python train.py --normalize_top_k=true --norm_eps=1e-06 --tie_embeddings=false --optimizer="adamw" --beta2=0.99 --seq_len=1024
Below are experts of layer 4 (counted from 0) of a mixture-of-experts language model. Rows are named router (the router's row for the expert), gate (a neuron's input weights, with its number), up (a neuron's input weights, with its number) and show model dimensions 0-127. Each number is 128 + 32 x the weight over its row's rms, rounded and kept within 0 to 255. Numbers have three digits each.
Before each expert's rows: "mostly gets" lists some tokens that are sent to it at least half of the time. This comes from a sample of Wikipedia text that the model never trained on.

# expert 25
mostly gets: "has ", "would ", "There ", "have ", "This ", "will "
router:131145085092074148133113114181130092098107126109161147146135100106103156166085186104133183093170154126120136144128156117127103134116132134114114142100118125093162162149141160156153101166099113123151177109141151174076137187151103093060108089074095100076114172101116054135162139132119169164142209088081066113088139141197150134156127145069173104088130108105187097107113144093123089122059
gate14:127121054184133134072116093147146129139064201110135139167102085146119163164089176121169203110098141121081111137147136150123089122113153139097163120132112091135114155106169106107192081141120121139120064154134123112120122137116086209109061172096110150091106131172119126171145129095121176134163123177106147142080169179053145157114120154166151120112149082083166160093079081135149133147131
up14:141123133155163113136182114138131166143054128105152081177179103119160186212163089091150139117172151120141122094058117165125156115167086130094090123201081145103094127117165163154138074158150107146199124160148102092132122156109068164107181104109072165156115103137121097125141158187193136151120174166181138149072092153104133153129116135129127167132129124149184151138093162144122151132124
gate15:144145122090168128157172120150136131113105100152162144146066128197055081152137147119112132108135127142148100103126137145037172116094113109134103158091131128137169112141159130091128102130178112060114124067180125136140136197136146077054112151170130132084100184128090170161086101166080087177137125164170144145162178104105119143146119059141141148097102160139150107087183113130114067093155
up15:149200122158151122171109107109154189157099151144098129106123088185128128143154135119140180176068123124193121077096103172139133154061159094109117124130073102111116138115098070141132066127083147164091094117134117098120083108084122127076145108134134126132211119172104148093112140097106114166153206067147116191111107115151151169047140174150136177154077118135131124086132116097149116117131
gate16:123136163133128168067131110113156152151130099192085124106104048126123125060131117094163195080127176150117168139117180157125114160134105068139133146139112133097135120151179122172094045126095171101137104162168169096081127161091112127111127136097146142162160116181109057189117129156078167105105126141129119072144104139130116154148093140136156116142084140157122062123095141029151096142129
up16:146120074124119139152085110128100123114161129105159154112123184116131074171135150188130113138091159148090220142098154201154140117120105171074099148169164155096122133149123112083130090062114122198146114104096132097149132183083103094099114129151131108093168085183178137090180130164101086166155117146197142128116102137074135132113078125101145119109142147168078115125210180131092119131125
gate17:081111114111123096131200102126142069152126132117080174134122133076124109131178144157145089138115163134051138171148200095165141111143170114110091157119099141138126149132111120100135133218127119121088089093075131105091150060145091099164081114085119095134142140136184036116096098096146107140108149119106071140117121161081119149127083088114148103059166104120113111075117126137060166121154
up17:130096117155078162091131104105079142159070092142120114147101153125090169114127116123149133092137155165173083132090107078111119128180142172152094166088124168136095073128157191082168142092151137155156149177194187111151186076100060155116152117116139098115130162116128156128112079138166085089145128076117128196138066119112154121219163121149134103097174104122115147148117144129147091153078
gate18:190139111100134130104091149134140151105139140108164147203075100169065146107131086182117129071139091202176098167170131108118090142055128116102109138178111085134167113100145103114052124129152063136120145145126084180117131085134125106091136094172133119105148154192109143103148112129140093119101121096144081168146138107074133126174101147100150079082137108131024166117106140138130126114091
up18:131123154106152126081148060098129090134094148133148076115084145139134117069038138132098132153163164054163079096090138169157140117094084117124056105108143139130088103109127159131129170125155069149104125090127165107132117117096128145113136145123102119149144084117164095156097161136094151194122055127171211093141143134137134131160139178093124143134138179154099124134022131192146134149111
gate19:149157117073165110150114149133081165096126188168172186109124119120117206124092126114136110141106087146098134162108107156106112103166125181115166134164128106190116197050084095175136101075089094132125089110130151062134157172170121091082112120169072154096150111144100075102071172161091205120115141091096110129156082142132152146133091103183138081140118110155128145147104121141132149137119
up19:140131135152167168140155129157165146135148158169114109132165151154085180129084130152101110174106117140160162156091118124149125196097121169087129142062124058154104118135165156134074084123121224178131170080211151101124153150163157098126155116090132115141125099102139087150167064123103137173099119093083142067110155168117138103116144148094124105161068101167151092180169109148080158149125
gate20:100068169078146097089144160129077145151099104111106192091104113158140148142092066165150116162095122172077129156112141143142092134145160159129135096113074139161087128110128078120146118089106208171122143191125184109151141122123106164104158130094097140106146135116154106111100161089087148165130158099189140162080210105156145139211116156117138090097195075129133101144134155155160109130179
up20:174168125121143121162065147158127114180127127110105163130122128082155100142090094111160104156175146152143127186172115207108151103073133125140124163154159161086085110150150117160184115106133140056104166119108115149085102128098124115133126131129000121177118162069108078141102076120160125087119137063061124146159107172122111092090125112109127134074175154166132129141138104169142126105167
gate21:088190110159121135088119126134135137126119153120111126169100107122116203084126154118129164064154055189138068107175147083108107086152063118138118173166121126098149119088104144169168108094108080065099111141120156143132133082127097135099098096149133117124134167116107032092147168136139108022151125108092109141140108090093100155164125129122135074112142091136139173060144167128163119152133
up21:132124186111108105153111157143078074156114114109130090111181107097088110135089131127162111133138076132153097114196132061110070200130116158087118127187112078122117121106111140125119138149079098132115119155130168135158128133159127156134143155154189157100151132163101141159070115126116026096102101053087104175165088147106109119144180183140133105162068178135072127088101138130177134164128
gate22:155072144120103130149148118161136059117089129114082102116119125108140128138170152076113135098139107165111136147139094143109075128107140143110160132101139110056140100106146114132174152166120124159103142097102136130085146166119104118144142106054106087157178070096169171103180135123184116143121180101032138170014124145158120107109117075112124133082143133161127159135059112134063123098069
up22:086158157153095131116093183163189097071189150104128116149132164065119110127105119161124097092152135098088084154131141153116173122134140111098099135137153108090108149176110133170191042135099126144132060136108096126060103107114091080108134084180169130146157102135120182139121183095150127150132116104122101117122089131147141193079082083131110147170150141130116216117118103128145158189175
gate23:145089151112146144146130147104148167154139149157147196136098131143145167134113142139153120132129124062151096068114136118158149118147104136122148155174120118114169129127112103142150165144125131109097138163106185132103157122167125119074123139130138185107195140157113079135120065111088134218162159135143058108039179125157145101094145115078134162115086050060103124064089189090119158070123
up23:084108115110161116130162142172082121139193114130145088121078076146095120143099131159159167125048117187111089195151091109126121128168181121139126129095108149160039156122140090082136141108119174114105136099105098161125156086154088112198182110100186117100100159133102200128131096149118167115081100131132144144158114122108111135075082132111137088133112088140142116188142154072080069133162
gate24:143135074169092087121122107126137132150132144168129175148180130115131155100156168113123169133143074082086081139151133148102092151152113165053114208105110162165069099155143171146108142137156122090169131109109070115121174211122158090111097143130125073141107113158119121162124180111110160146141172116145142151070142134161149153155088090084146098103108173208185124101174148142120140126206
up24:143152185082187132085109200167156125191164114133085145113127133073099137148121109112169079097154097119099107136159135154096146078101143104183057150192121141106092184066106144165110140157083128172166159158107105147146159154147093108099117123158125095167090130124164130128169142136133120115125138137083089121134198171096161146128167096065107108135066092111177124116124062102088098148140
gate25:134125105142108158112134067145146129129110145153076118105076138065112112143108144041133163082136180181146154143121138163102101114171111115094108084158098113101173141137173152119106131131135106091105130157105130131147131133142040122088150055089074093129117164175055047131120164141102152138118130092114088112144140164168106140129063137166131128051096176134063090071131133098151144138119
up25:084147092129111167134102095111143054164117118110092105115086107123148155127140130043148168050122146118143137130207074164137107110160120181142145137138159139119117142136175134161124165124143169086125154157154120154168107128157166125106130154104094129117121160109108194127113146131195192131142108057091080155193086092137137104175098142167126101126197186094158083146141117132051141136137
gate26:080131093133099192100168063140121131125080133148116176136147098116095144112138133132132074139181122119132066171139123155106165126106122164133103137168167169145133123141162137188059091181124131101130146103122152115110175144082098176075121112151121167116176173142124073147191076088096097100094183086113130163100132136133142127169103127057170111097188068165126133127114110131071126139199
up26:167126075065119136109109099119139098142087183182142154167130106107195132124153081084127140127155088131098099193063105164133166117160082144103131164123143115141127168096141113195142106115162139152123096068108124080107140089132044140122154152208121146116202136118095098163099137113138135120143127065082116141121089125148127155098102115088118150105059064147149165172110090094161111134165
gate27:176132128112150141162159100201133099091114034075191126100151138048135115131081154111164146140150125123122088197183140121131199123122190115152158153099158111119127111142116144133151152164060117172136130140135103133149129199159152147133128093120133062100174149096149163146159143111160117147176171082057152128133182118131165160158132134120113119120162117157061112153144114101072101146118
up27:144158117136162140077077161136173121130125093155089065074188086088120114069153150146167137167064136171137174056153159140128091108123111128126118165149167146193131132148137123088080120064123072113116123167106106126092169032163122141109122152116081108136167150111103148129051119139059145131104143158139127172151105151129139121077083146106141100126117152120114111174166075122086126121094
gate28:152072129144117135132129132090118174155119163143105191163150082129101147083112120090072189144138114134115068136185113141190123109124147139109164134111133115141081142200198157135167058146120137070159104143093112140138146123108127114117155099150049063098090123150144108133138123176085131083135166146144078157124098132132188129118132183137134111078124206130091125110057130080171146084139
up28:136182097125096183095089103151139127106134124121101148112139150109164100135106095252117134179148175138096152105142120125145085195084173154099141102190121129151146174133121127133127109131123183130122130125120099089126068170160112126162138103082126127095123088110131121136166124150106139219050142127168151132095101107151170167092159208142122160150144172195105080081122139137099129117156
gate29:109064173130081167160132147159146051110134085119174138153157139099169088198140080124102195187089108197078115092161145109155143139144094118155143131168120128106165123160167127141110069139213102136167140155108123133100106134125140108118111114104081165102087152086144065144170126144151132154097119142106157168121149143146063159148130085102124126091111135080156176151117168128116111097051
up29:154122182108104097102133188093153130137121123097130129103129109105104127053143076118112123126105139116097042142107107157102099152176127130105141113110202144046088149119112115072137155159091099170132036045074118083098191130149094118159178137158139144137140140116102156119138076138129101167118096062161130127189146128144155094205113114120124159152112111067156107120147130142129123147106
gate30:099067152108119151196164133143076113126088115074095144102132118164056175117174157162106190112131104148097131157155113138100109110152133103175151090109191086091117108130119166109101091170094105123109187151078193146103162104150147127132129054153114156059146166107170138149157112108104105159144088109092133109104186071125128149211167112133161080109156127172182150136133132114118118126108
up30:086131154117115137160136169129106145119091116107071150113079086179156133129180161162164137107113150136109144174077126061135081095142116100127119113168154120206159121115144161174170078184103109101140111116230158093157130117095108147082093099158119148160125160087149101164162113094159188127127116171109206161122095066129126097147095149161108080156093137101143136114143132111083066157112
gate31:128145166197078179088152122127135156134140091042086168153144092143083118151135121102076123083154087091107128116106134118129088128144101113173087128113105113072130127114114112131125130135083162072132215133128132182140149155151077113121125107101146140091132167121084121182111114126144127178132140089110088134120162093122150162150185167117127139073120035110101225096082070111130146131118
up31:113116090092101115139101110115157098177113115153106077104130128138151156149092103127095074140110127170190162139178064152212149064127120142099134084139131124125148134115120092119138140092144110149146171190119149089148108148109190092102127131126143149167082158150172093137177088101138091216221110114162127176169172136092135093175144109087138173125133147160164104140116159152166078095164
gate32:131147079169107181172126132144111144161082106149105163124159126081163119172099134091117117144164172184179099180076132127118124098136112115117107129075085177091145110167132175200139095152146189185138119166110056167143184128129139111119113068118104083154095168104136107112172168109172118103140167115122075112125119133144109158093152111106130128103143133173146186144059166055130178146157
up32:096125144089086123186095086156137107108062104136222156152090149118138149155114108170098085115149147096120057136155136128086129070144143110125157112155141155129046116185120150077182155119089146146152158148171133126075145090109086052148102151138161110131135163179115109100132200145138161111115069149155156094131086116131156163144111092174143094156165106111177088161148133131151146172153
gate33:070095208124146118102120137179124129095106127120163049169186064123060164065100142082167150115132140122174159135162136109093114155113130107153120111116186104121109097145130138121118106172074101105100107148179118157107114073115149130076096080118098152074113168168129087129109145160072140086145166109083125161104170079122186142177163095132142075119148103149098123157185141139150128136089
up33:150130171183141073103090107170111196140129098111105113165182133060128124157162156123127103148115128098091169145094129122084115161151149180169111136116124136123099109121099143172210136192072103164117188138114117089172128091129179140102078092128132198109148095144071082128126156124147107116141130100126145137077171079092139121120096120147126065105153215113102149138117096156156065131088
gate34:162183119091111157167116185185126103078098089136137132145098185090124168142094113106114156123096151141102067178119161104087134146101146168169178122043089145131090153153056087150154154213089142132138140121123111103048109134158139134075147076118130109174156155174104105118126159119155156193121113088090105095125138121122123120208176158144155145098151097148160130165121134128106130130128
up34:131063109168134119168146099097096119076127129137128078169160135148125138128111196067104104111123174100123084047128070113119122123131094118181118137107209209118155141121197168154142119103110115116167131157132155109194146193100135121154179105144137135103138150168142166126135148154125131139130146128059177108098134125122167125129129128157138123168123191191129117169056190108151087163129
gate35:109174141069067071111126142152122152158055149181153091174179120081157110165095175151150127135088164133137139167146120175113101064143155122114144138149110087083116167168119126122118118161091156175138150115166110150101132172100139166097123111184089104072125117160041080047129151116070149103136200114150109141112127171172084134155119117095136178127162136115174122160127116123125136143098
up35:072091137140109156060132153137145124131074108113168087114156129100165048146110144137140146088102133139094179142104133061119124136128108151136138147219022146127129092168135136134102118133083188171139124131143097155125160176096099161107130152082105128123091149132098116054105151093142129101133119149199130101060145103114142098148142154095113179076163102088133163112107099101087139143068
gate36:132144115130133121116110158169160119060137120035159172119177110117158163127176175154145150130128128123093098195180132070159108140085102130148123103108196096133100090064127073106167090073082130091143086208113135153149113138164094142125114128101064141085130140114130156087154149124086101183135141151125160116136095090121101185112128133087170175061117134152097170097162114100134116133097
up36:178166110148123138108106141119123086144121120183063157072050138225110118189149103115152152172086138151172212072106128142147158129177135137095178122115168106161137060127099141094166069175075191105109125080148103138120152187135126081146149102125184119119113154077181142079123104106116124076099119116141131134159161111128127091152119135171117123158134134092114118105147128140138123108156
gate37:070109151087150116141113120149057098153147138212136167124133149183125113075102150103156130015127093103110094158137173124113068190128142116111157146149156145151100118074159109159082190097071131090193144151158159082193154150101146091156143169154148127130139137117106143176160125122159106121152186082125121124169120102151114173092147113112134100064173154115149100124151123117116149134119
up37:237103176138104073103166186133128083160101110149111080119126146136088143082143115144098099178114095119119137136137150161173085149094137131146110173136086082087142126108099118109126126146145108079170159085150104145082109194139206096121126126115062115183169127130134165135098135073120142141120185108152129135158119136157171140101170173090132140134121122127156124166131062179112199175166
gate38:083080114060150191091103064151148096090116130102132079165112061121108159048112143134103089108138133109094123069116147092077127083124099118131147117144180105129115185095135141092202202137110133118090145100111063154092121091129104114136121171083101132108161084102091117117138134070083112166149185094126090139123167167123112122119141056081128156131098128150105115079119115099117151136140
up38:173120126124146138133090136124164165099126179106103142164091148066180098082132107154106163142139171112099161125125123124179062097103123049111123122102162093077109125071062112147156132141136068119092123167172122144050148105104158115169110174109118096150156141151094186183099131117174100089179128081113102132150154110118139164084060162156130100125090095078109139118187138092111095169123
gate39:109136105221061144117081101212118074087099092114116161115130129104143146109124160077070139138142159135116143148100098119149110114112114094172151110158084168134119116164158129146156135141079072128101139116166092166126238180171132123160127082127113145115131182066098129092112132115161137114139171087136116160089099055143161100120111168119141133079143180165106139089081140095138140105136
up39:101141139100188109180147139125165100145151160138091121106119135084060084071120159092089172119053133119179098133173167137107141135127150114083166144106119144198075127108146119116051073163099166105126129127170154107104122134108153091139158115136066126151131131133090116174158120131044132122092043104135099132160162195125100096111105129120129156155084121081143079130174094142087164109115